Below are experts of layer 6 (counted from 0) of a mixture-of-experts language model. Rows are named router (the router's row for the expert) and show model dimensions 256-319. Each number is 128 + 32 x the weight over its row's rms, rounded and kept within 0 to 255. Numbers have three digits each.
After each expert's rows: "mostly gets" lists some tokens that are sent to it at least half of the time. This comes from a sample of Wikipedia text that the model never trained on.

# expert 14
router:186165169140101116132099131091132126113105140143143074134120084108141138160147166154170127118164175117091114131102131163057108177156126146155151134144107142171159153118160128141101129113124120
mostly gets: " ===", " where", " However", " these", " This", " There"

# expert 13
router:110137082152118101142139155100097176149171160126149127122150104090130165073154161183135146132117097079136126185200139135160154119170124087153155132146086109148106161044129186104084120106135139
mostly gets: ").", ".\"", "\".", " years", " days", " century"

# expert 4
router:139074093167109114129135173144126141144129115114146100146084168124126141107127146142096128150166130149138126121092104152134155109133131090073143145147122118107111110159098090173134134105148091
mostly gets: "\n", " three", " non", " sub", " two", " four"

# expert 12
router:143110124146149227130156173138171126199160138142137136084121134129128126100122123132135203123169175174139112105162175104169132104071183160188079146149135104143103116143061140156094118132116110
mostly gets: "|", "\n ", " John", ":", "):", " father"

# expert 3
router:159162099148121073092111163177178109130113153063092121135152117116113109159146088136148084082115129094105129142157107128092114091153095066116099133109136125141133176148178114108152146137130167
mostly gets: ")", "}", "ations", "History", "]", "\""

# expert 10
router:067106142077197094167124120155155160135116200116137095180100159113067093099161131150097124142111126132114175119088170114158119096104151090048125151119091081093121128178147167170137128134136148
mostly gets: " B", " S", " P", " T", " R", " F"

# expert 2
router:109163127135140147164133147148119105123159180145141168121102093141144121121125146216129075122096160093061092138124109092200087058182148110140134104087152177117095088106135106103113090104099138
mostly gets: " he", " He", " which", "),", " and", " who"

# expert 8
router:179121155083143131162130132041078101171136178145172137160138092146139092130078158102105167159123085145168145126127173113067076114138110143172111171153139124154127166117084101068102139100112104
mostly gets: " (", "″", "′", " 30", " 20", " 28"

# expert 0
router:121091180106153154162075066156142114119143130135111163110109135108162088126079138125122166129143148115126106082138107131100072129141138130119172074106116099157148095160067168158140129160129121
mostly gets: " Al", " El", " Sch", " Mar", " Ar", " Par"

# expert 15
router:068132142119104069075112077121115148096092034167121151138116100157121128138090124082117122120102125119134102129124103183133060171052168141120128127149126153102105126179093182149108156169119097
mostly gets: " with", " for", " by", " from", " in", " at"

# expert 7
router:122074119151128112063139112114111133152167118130121162143091214133161082122108091134158094100146101100161163125110105091130099145189158141184053134114144126120156143105183162121177170115140120
mostly gets: " director", " air", " rock", " head", " special", " car"

# expert 9
router:100120153079082120134151091199161129107131075089069095146146154195075127142158152083133125082077153131119153185115190128107150157121117190142142171188179131144157141127175081105140081109151189
mostly gets: " c", " g", " l", " re", " p", " sp"

# expert 6
router:163111115114181209134132160063164103163106130134145128061131167122104132110131097107102099161148030182168142081157095135109081158151090122160138095098073136085123076118122177041104109147129131
mostly gets: " United", " World", " British", " City", " University", " River"

# expert 11
router:121193112137128085133153104107114137092108099149141144082166142137077172167144069107147120090047155143090106111136138121125184163088082142081163089153126128119147140147158044161185130153125178
mostly gets: " won", " found", " used", " took", " made", " released"

# expert 5
router:141176124136131123125145138167081116071120118173117117114153118086181166153139107078115161179160072140191121135069114142125193109095071177079125128102143136112095108132119078144133129102135063
mostly gets: " was", " is", " became", " during", " would", " until"

# expert 1
router:115114119147087189118102115113114123144101145062116132164148126125170152118122107174130100147156116137104150120121113082136201144129179098124130160084168134136176156116147121098125136140111116
mostly gets: " new", " former", " public", " local", " a", " Chinese"